Weights of a small mixture-of-experts language model, trained from scratch on English Wikipedia.
Experts: 48 GeGLU neurons an expert, a shared expert of 64 neurons.
Below are experts of layer 2 (counted from 0) of a mixture-of-experts language model. Rows are named router (the router's row for the expert) and show model dimensions 0-95. Each number is 128 + 24 x the weight over its row's rms, rounded and kept within 0 to 255. Numbers have three digits each.
After each expert's rows: a language model's description of what the expert responds to. This comes from a sample of Wikipedia text that the model never trained on.

# expert 3
router:134133142116125134110137174092114149109104093114096121080090153116149149098096161131119172145133152155105158124134138141147152118100141127158099111160089128128165126181143156115095078114153131087098150116126119162133142173161108129147151161122091104142108145127133163133138090102135125140
Description: Short lowercase word-opening pieces like be, re, se, sp, le, and the ending ce, as in renounce, because, be, recognized.

# expert 41
router:128163152113128149129084150110148108121144086086084145138117116130120170143126127120128167118129140168144114134105112104105154098142149096163137143162136137101147130178137144097129130120096134127167141167085108138112110158169081110154147109116136100135127129138135139181086086120153136087
Description: Connectives starting a clause after a comma, such as that, which, who, but, where, plus word endings -ine/-ines/-ina, e.g. Philippines.

# expert 4
router:159141122119108105131135130132168147141127128105055158145086143140145134163086101141127157121132147161146161143104166112150166153148101154111145150177134120103144112151172136093144157102140152130107116113116144109098141133135103116122140128155128110101133099151167116129104122151198150099
Description: Short inner word pieces such as in, im, us, ens, act, right after a prefix or stem: genu-in-ely, l-im-ited, manuf-act-uring.

# expert 36
router:142146147128145149142092123117153161121121170136124133097122171111151133153090155120080174130130150192112168133101163132142159115160146134149151115102121155127139096141144150080138113088149127110136155112122094125091146155158144122156146109125155095135142129139193141112095140138151121152
Description: Opening pieces of words such as pre, un, con, pro, Col, S, as in pre-miered, un-iforms, S-antoro.

# expert 5
router:144134128150190125120102116126139128095136156101111131123135142091143133124118114178147163119124138169080109130111148116150143108114125112141131121179125119123120142124129102049124158113163137151145138155147133166108137134123130137116110094122117136091142133145214184123107112133164153132
Description: Indefinite articles a/an and opening quotation marks or parentheses that begin a noun phrase, title or abbreviation, e.g. "a destroyer", "(PCE".

# expert 27
router:118134144155142153146104173128115148093114136091113127144133161072174112173106133125117136113108116153120124156121150120150118121125119137137130175109126180118115133161165123117102150126122140165110099145122123133131086153143120161140124155190137142145100168137161132123140113132183170072
Description: Word-final pieces es, os, as, ers and i, as in vases, cases, Māori, José, crashed, releases.

# expert 58
router:136128124153137107109115140103167123133166115080133132098087142087135151130131127169124145143097096147120147135128138083174123134137146089158118110161085179122105132129137172112153137097181131132153109115102102156085089128112145154147108159137109120126102154131122120117147114188135155129
Description: Single capitals inside acronyms, country codes and identifier strings: NASCAR, CEO, IND, BRA, RHP, chemical InChIKey letters.

# expert 19
router:128122103165143129131134133139124124146159162094106176144118122140127168117104102135146134148089123154122142158111164108147149082137161122129133144109058142116140137145134166099134086091152186108163101148111114101098136113152138151113135110123165167107134112184161120110132119127125162119
Description: Pieces like ort, ord, ast, eb, C, N in words and names, e.g. sp-ort-s, co-ord-ination, W-eb-site, NB-C, National.

# expert 0
router:085137153116133151094067132108118120115102174124110141109127176097154161136106097156115155117135140161098136135127126111138121123124144118125123186122106133124126144120140152107152078145132180092155135135068135141150158162141140120167103084112146125125113137148170145123130074140135116140
Description: Inner pieces of verbs and common words after a first fragment, like g-iv-en, g-ave, le-ave, cult-iv-ation, plus words such as up, who, part.

# expert 26
router:143148127141134101115122145099133132110102113117103183112110169152148153124099127144141155117093119151110176114128134082139182134100134114177125199157122168085119141141161150123107131099150147108121108138144087123091097145140088141123143103133115151118103127147157120087137103157131138144
Description: Digits 5–9 inside multi-digit numbers, mostly years and table scores, such as 1960, 1996, 4–6, 13.766.

# expert 37
router:127167144141127162160113128122135095066103122118083141091107183097132149185130101133167125112131148157120140132138117143123141135117107100143148133148096122114146114165139119129145140168182136105103100147131127162077124126132086159135096105121166136161121131159163143140146115149102125101
Description: Short vowel-r or vowel-n pieces ending or inside words, e.g. un-an-imous, lo-an, Alexand-er, play-er, ovovivip-ar-ous, peninsul-a.

# expert 30
router:159156131175137142097130115117099144143104148084125131078082154102122106114163159130134100133134123141115125107119146104164120146149131096169104119115143137144143116156171127131134080138166110125083119089140147145090112139118101165130145138104149068132130106122110154110149101123161183122
Description: Line-break tokens, most strongly ending rows of pipe tables with scores and statistics, and also ending prose lines and list items.

# expert 16
router:137136114130153157156124149109191135123115151108103150116112181140128132098086100120083141079133124158119165146121148126114134148115104122120159190121111156113147131144146120120135129113183130092157130149103154169147134197137136112171158123095127143148123143096148118137134121150149141119
Description: Brief word-start pieces s, c, p, pro, con, sh, plus ip finishing ship or princ-ip-les: s-on, c-itizens, con-fession.

# expert 29
router:134148154179176138124135183103132150157126149127091171103142155106151138122125169133134137123123128150141103165145112148156093109111119106134142155139094146128123098154124131096102118075134149108143146179118138144117126125131104173158109112144129091092076136136168128159161100149136152112
Description: Word pieces o, or, a, often word-final, plus Romance particles de/do, e.g. anthrop-or-phic, Anton-io, sponsor, calanth-a, Pardo de Vera.

# expert 33
router:132113150146112123139107148132143101082155105116118165088087140119140110115102125153127132122111111184143137129137109109195143141110154103171107148126109121124150123119164119093126105146200172148142127143126102123120115147130106156182104135135111127131139093202150139150125124148148129131
Description: Digits inside four-digit years, mostly the 9 after 1 and the 0 after 2, as in 1935, 1996, 2008.

# expert 15
router:121120151181145143124145123124121119145145100137113127139146136150158147118157140159088136147138134163115132165152139098180157131173162087115156179133127163110158150171162112128114093120169161101114123152087156140131100180142125128136116117164142130140117113126128164150128131152171165142
Description: Periods ending sentences, including ones combined with quotes or brackets, plus decimal points inside numbers in statistics tables.

# expert 31
router:143164172136106117151105119109174145115109091121065133140130160118133126082116124178144120123127106148081120161140135119167147099126164149133138145133085142129121140142106106109141121117142137079148129131139131186130103131098072141111100121124089141136088132135138137118093111151176155121
Description: Word-ending suffixes ate, ation, ated, ates, ative, ating, ity, e.g. vibr-ate, dedic-ated, Emir-ates, nitr-ate.

# expert 46
router:128154136108138131101148132108170134102103157116080119156125097139106164102089144118096124068112104152122131148124144117134128148126143135187118160137077174103132118140126163121109118122172137108113185136131096141138082162101133131114097102131134120110107095111128125098110085126169138134
Description: Word stems such as part, con, sh, pl, serv, often after un or mun: mun-icip-ality, defun-ct, rec-overed, commun-icate.

# expert 60
router:149116126128127110177101170122148119134122138130094148127134136120169166123085139128154141101132160164085135125109148115139159087108140119158131174147136208115117090141141141108121120131170159130177112136123105090133120145170128102175105106121115094155121145127140134124102117143159159119
Description: Final parts of nouns like prov-ince, ch-urch, c-ourt, m-use-um, plus auxiliaries had, would and will.

# expert 14
router:130132137152101121103099124130133071104133125106093123134117135107155156151151146129114157084133091145115175123127162122144121118139139122158090120147138150079150123104126109109150104137125195122087158103100129153150104156154152104129130141131136115135142108138171153128105079144189175122
Description: Common function words and pronouns in running prose, such as him, them, more, than, However, being, plus the word information and $.

# expert 52
router:138195146109127139101134120100134126138118106105065145129145157118118140125085176126135145133111105155058125142134129085110146143160116106137126122138086111093135168159169121145120139109142138147127132103126092124102134143119128103129154142126186168138119123153150166135085150161125155116
Description: Lone t, p, f and pieces like if, ital inside words after p or t: typ-if-ied, ht-t-ps, conce-p-ts, disqual-if-ied.

# expert 39
router:128146133139126095117111186131139062130151121121091144107118126134117139135077156120078145108129129168115189121124135139138114145117115121136093121130134141104143124131121129110084089060164127121106146163125123163157107186155129127162136102120155130138100130121136173124130118133158152157
Description: Word-initial stems of Latinate verbs and nouns after to, the or a subject, like re, pro, con, dec, inv, as in decided, continued.

# expert 20
router:127176159125156088151104121111125121126154106129099165124154199093107136148119157122117128124151126165084156142146120094147153152122153127162112104131112161140111124131112114145116119118141128138134171186145126139141095126164111127156132129116144145149086109120173101140101085120185153146
Description: Word-ending pieces like ly, ter, le, able, ite, ley, as in hunter, available, Website, Lesley, rugby.

# expert 24
router:145166138136138126106136106097111126137155084094112142096132194110138143106092129125130149142088130125122127118092150099115163149132127130129126130183118144112118116153129122120107070110113163154159147119138097146114057147112130115153138120124173131125099131131181151174115128120159159096
Description: Word-final pieces le, les and p, mostly after S or inside words, as in S-le-w, sing-le, tit-les, gos-p-el.

# expert 47
router:158130110108102152099158098140140137121143146136136091105133154153124099104116166123140104134153117116110110102109111148099128111147145117089095125104149127143143114153136098148080151165173111140147117116104163127152145090139089127110147150084103159099152152106127091132123088116121194179
Description: Every newline character, ending table rows, list items, headings and short description lines in infobox-style Wikipedia text.

# expert 40
router:172144156142119124129094145096168095109125127108103147128108163079118149146126160125154138117124127162137178135124093126160120121135170142145115134136102135131150127111122162138137109082184137131163123126095090122139102172129122144159146130112118146153149146147174172092154083110168129134
Description: Line breaks, table pipes and === heading marks, plus month names starting dates or rows, like December 25, in August.

# expert 55
router:123118123141146142118071169105124113124150116120126159109099102062125165161134122144112118116101128156111142147160139096129144132103173133142077124134114113128140131138150124129105086097158153133105092122130137127110141138096138145180111149114150156152106082122172120131115115189149173107
Description: Word pieces right after W or w, plus apostrophes, e.g. W-ong, W-ood-y, w-ee-k, w-ent, Meer-'-s.

# expert 57
router:164148152148108141126096173117127119136138098122123146108076141137135128105130108128098160065115132164147125121134107103194149135122111106144090137106123120127113115112166119092121138153205155163119106144132110103105110125116114145164101103132124117138124079158157122167163118116147134143
Description: Digits 9, 8, 7 in years, coordinates and decimals, plus place-name words like New, South, British, Park.

# expert 10
router:169116138109124141121121167144172117098130102101119119100113109122138120160083124097133138097101160178114131126140133117119115111118144131133116187128120141064137109155122174114106093132176153171159129155117125143135095120136143111133158101116086117152096156109162183121128142135157150137
Description: Word-start stems like first, app, comp, att, ad, usually after the, was, and, he: app-lied, add-iction, direct-ed.

# expert 53
router:124131112134107139127098173103138072138124141121121169149090132078109174142129143129138124112083125157127148131119116107115135118113169148155095137112114122132153127130109155097135080094169145114120125128107096150111137169138136108190137122108122163133107122137174116116143106137197168114
Description: Month names in dates, plus pieces right after W such as ond in Wonder, and stray byte tokens after coordinates' W.

# expert 23
router:159162142138116147151133137093139109129158167090096102139076142079143124144140136128144169131119133141127133170095191130181121130115140128161158142139109151113112116157159111116142130106110162123152115126128144099140105169159098173145115125133151156133107112164171092100158117127151126140
Description: Short word-internal fragments on, it, is, as, er inside longer words, e.g. dem-on-stration, arch-it-ectural, Artem-is-ia, z-on-ing.

# expert 45
router:125134130103149119118078131132154135115110101094047157068065104133149124144121147146121115109080133147134139160163126107135141128165139121134095170136119154129146123132133154100144127114144139168148089137117161121095144139185141118152116124117159129131103121129142159117162098143156142139
Description: Vowel-led pieces such as am, ag, em, ac right after a first consonant, as in famous, families, Management, Memorial.

# expert 17
router:142111135137139155147116126104145110090123135116133135144121156105151130133115139160107102126085140132127124122153155133143183144155192126130108116161121174120126146153121130094157164084144149133131089139115096145081145139112132144158147153169175121108106094115195138171098111131164132119
Description: Opening capital letter or syllable of a proper name or title word, often after a table bar or dash, e.g. An(na), J(ules), Car(ol).

# expert 62
router:135153139110135142136127166134147135084125123110125148133096174131150169120110155131080119083141158201106116132122158157166108123128119098117116166183081102090146144180164104134134112092150145130150119145124122105123132119112129109162130149152114165129137143133160116126142136164147131098
Description: The word the, plus its, their, this, these, right after prepositions like of, in, during, as in "of the Japanese".

# expert 6
router:139143119113148115128088126117140118115161155100115133091127128079171153110132132127119114121098142139115168122122152088136134127173143139126153124156102155101133098173127149131115079103174151130126129094127125114093073175144090118177112110143107103157135138161146121156154124162135166097
Description: Single letters inside names and codes, especially v and capitals N, S, R, V, as in Gjø-v-ik, CA-N, S-V-T.

# expert 48
router:137191147139170141121109148088109106087119134092081162116141117090141110124104128125113146090112153197134121148162130114148139125188170132111084170154110165108132117142132165130120154134152150138133118144111141135135162114108130183131140137170112130118125144136135110105142130139119149110
Description: Short word-inner or final pieces like ad, am, om, al, most strongly ahe-ad, plus Le-ad-ership, Oklah-om-a.

# expert 63
router:141125143189106139119102138113119115143145136130115130146119136111145140168117183144135148086144148157100115117123123084169111131174171108152110171186115170119107142132105140096155095093109161149129124161101132123145105178124124106113111131130153120093138119114163116160096111141132160145
Description: Sentence-opening words and connectors like The, In, It, that, which, plus closing quotation marks and periods after quotes.

# expert 1
router:126122154119161108160127166111134056136166169128115165135135143100148136154110099138080116102092110125099129158150110123155150135156132116130088142146102125127124158161181112072116129128152155098117137119115138111124116128100087144165118118146125129153126106135157115102156120122189141101
Description: Mid-word pieces like en, ens, od, our, ask, ong inside names and words, e.g. Gre-en, Gard-en, Guangzh-ou, H-ask-ell.

# expert 38
router:102188155140164128092127113096116158145178121104118125159118139137166100150082161149077135060093146152100134177110148115137144118134145110120145123141086113093164110180165136123132089134142135128119107118122113127135130120105133132149097124135141166120093090116132139131144116133137129127
Description: Verb endings ed completing past forms (selected, allowed, declared) and est in Contest, conquest, destroyed.

# expert 51
router:151144142139165108165114147073137138151143103118082124137102147141108081136108112124127143115074098146114118147115108130158154135137146095126065107165084166082154134093161116118125148128153158148147139117119139156143130151133102119131100146091157097134127125117147151095146115115183142132
Description: Inner pieces with u or consonant clusters, such as us, un, ound, qu, ix, as in Genus, Municipal, frequently, Blix.

# expert 42
router:103146162155136127103117134126135138078118118129119151116093170101161118134110169132108173100085139136141159135129133105143126143160135088152112107122099131140134107160117152077125102081127154103113146131145125121165118193165102122169125150140128159123120131164153152162100138175130141105
Description: The digit 0, and sometimes 9 or 5, inside years and numbers, especially the second digit of 20xx years, like 2-0-11.

# expert 21
router:118138128180153099118118148114174141134133102079127141087135150101144147159120131189108138110127097134080137148170132137155118147162124112120082178169109144106124117127134139120121130114147171134143134141131081125078105154134128114172106178109128164126141112135141127153145100150137155127
Description: Second letter of a word right after an initial capital or consonant, mostly h after T or C, as in This, Things, Thwaites.

# expert 8
router:144149164145115111152100118104128106082124139128073131120143161141117117143130138127135150112153137125098149163141109114119133154176117145147132108117055127095134125148142114128160110079181160123121127172116130129130146149150115131149110136093142129095099118176189110125124122103187123141
Description: Short inner pieces inside words and foreign names, like ter in terrible and Unter, ut in attributed, it, at, rat.

# expert 49
router:103129124140145139136077132143117119153158137084104152157123159098173134130126143121127171085135123132089132124124120102183152156124123133125131163124101140089142108147146176067127116081145129144115097109133146152105097112130111118137138153103139145141112122159183140123108130197142120147
Description: Hyphens, en dashes, equals signs and slashes in compounds, ranges, codes and list bullets, e.g. E-MTB, 2023–2024, OPS-7353.

# expert 2
router:175157151166123116126133152106151146122131127081095113126089141089114165136110133128107097104130092154117165149124168105125108136116150082134136147101137146133139134130114140100144075139140151130098141103108113099140086146148114120159147135116129130143074153131180132126095140127158185173
Description: Inner pieces of long Latinate words, like ect in effectively, ons in responsibilities, enc in influenced, plus == heading marks.

# expert 12
router:136136104110111155152129158100165084135120126112128169102133163106133148124094177157119144135125125195106099149126173105157109111166167122135109140137099154085117125135138137085127084151145147142105144101159124103113122150166119118188127131136160136125144144116123167150140112148144151106
Description: Second syllable of words and names starting with R or r, such as R-att-anakosin, r-ank-ed, R-iver, R-oss.

# expert 7
router:144128121153130141116122132089147123118147144059122133110094148134173183132144113144102142146125124170120137150127135094169124113135133120104143120140080183118151136130139163131132138085155136112150144105131091079115103136129117169172144127133135105105114166160127097113146121200135131129
Description: Single capital letters inside acronyms, codes and abbreviations, often after a line break or parenthesis, e.g. GP-S, UP-C-N, ME-P, 36°N.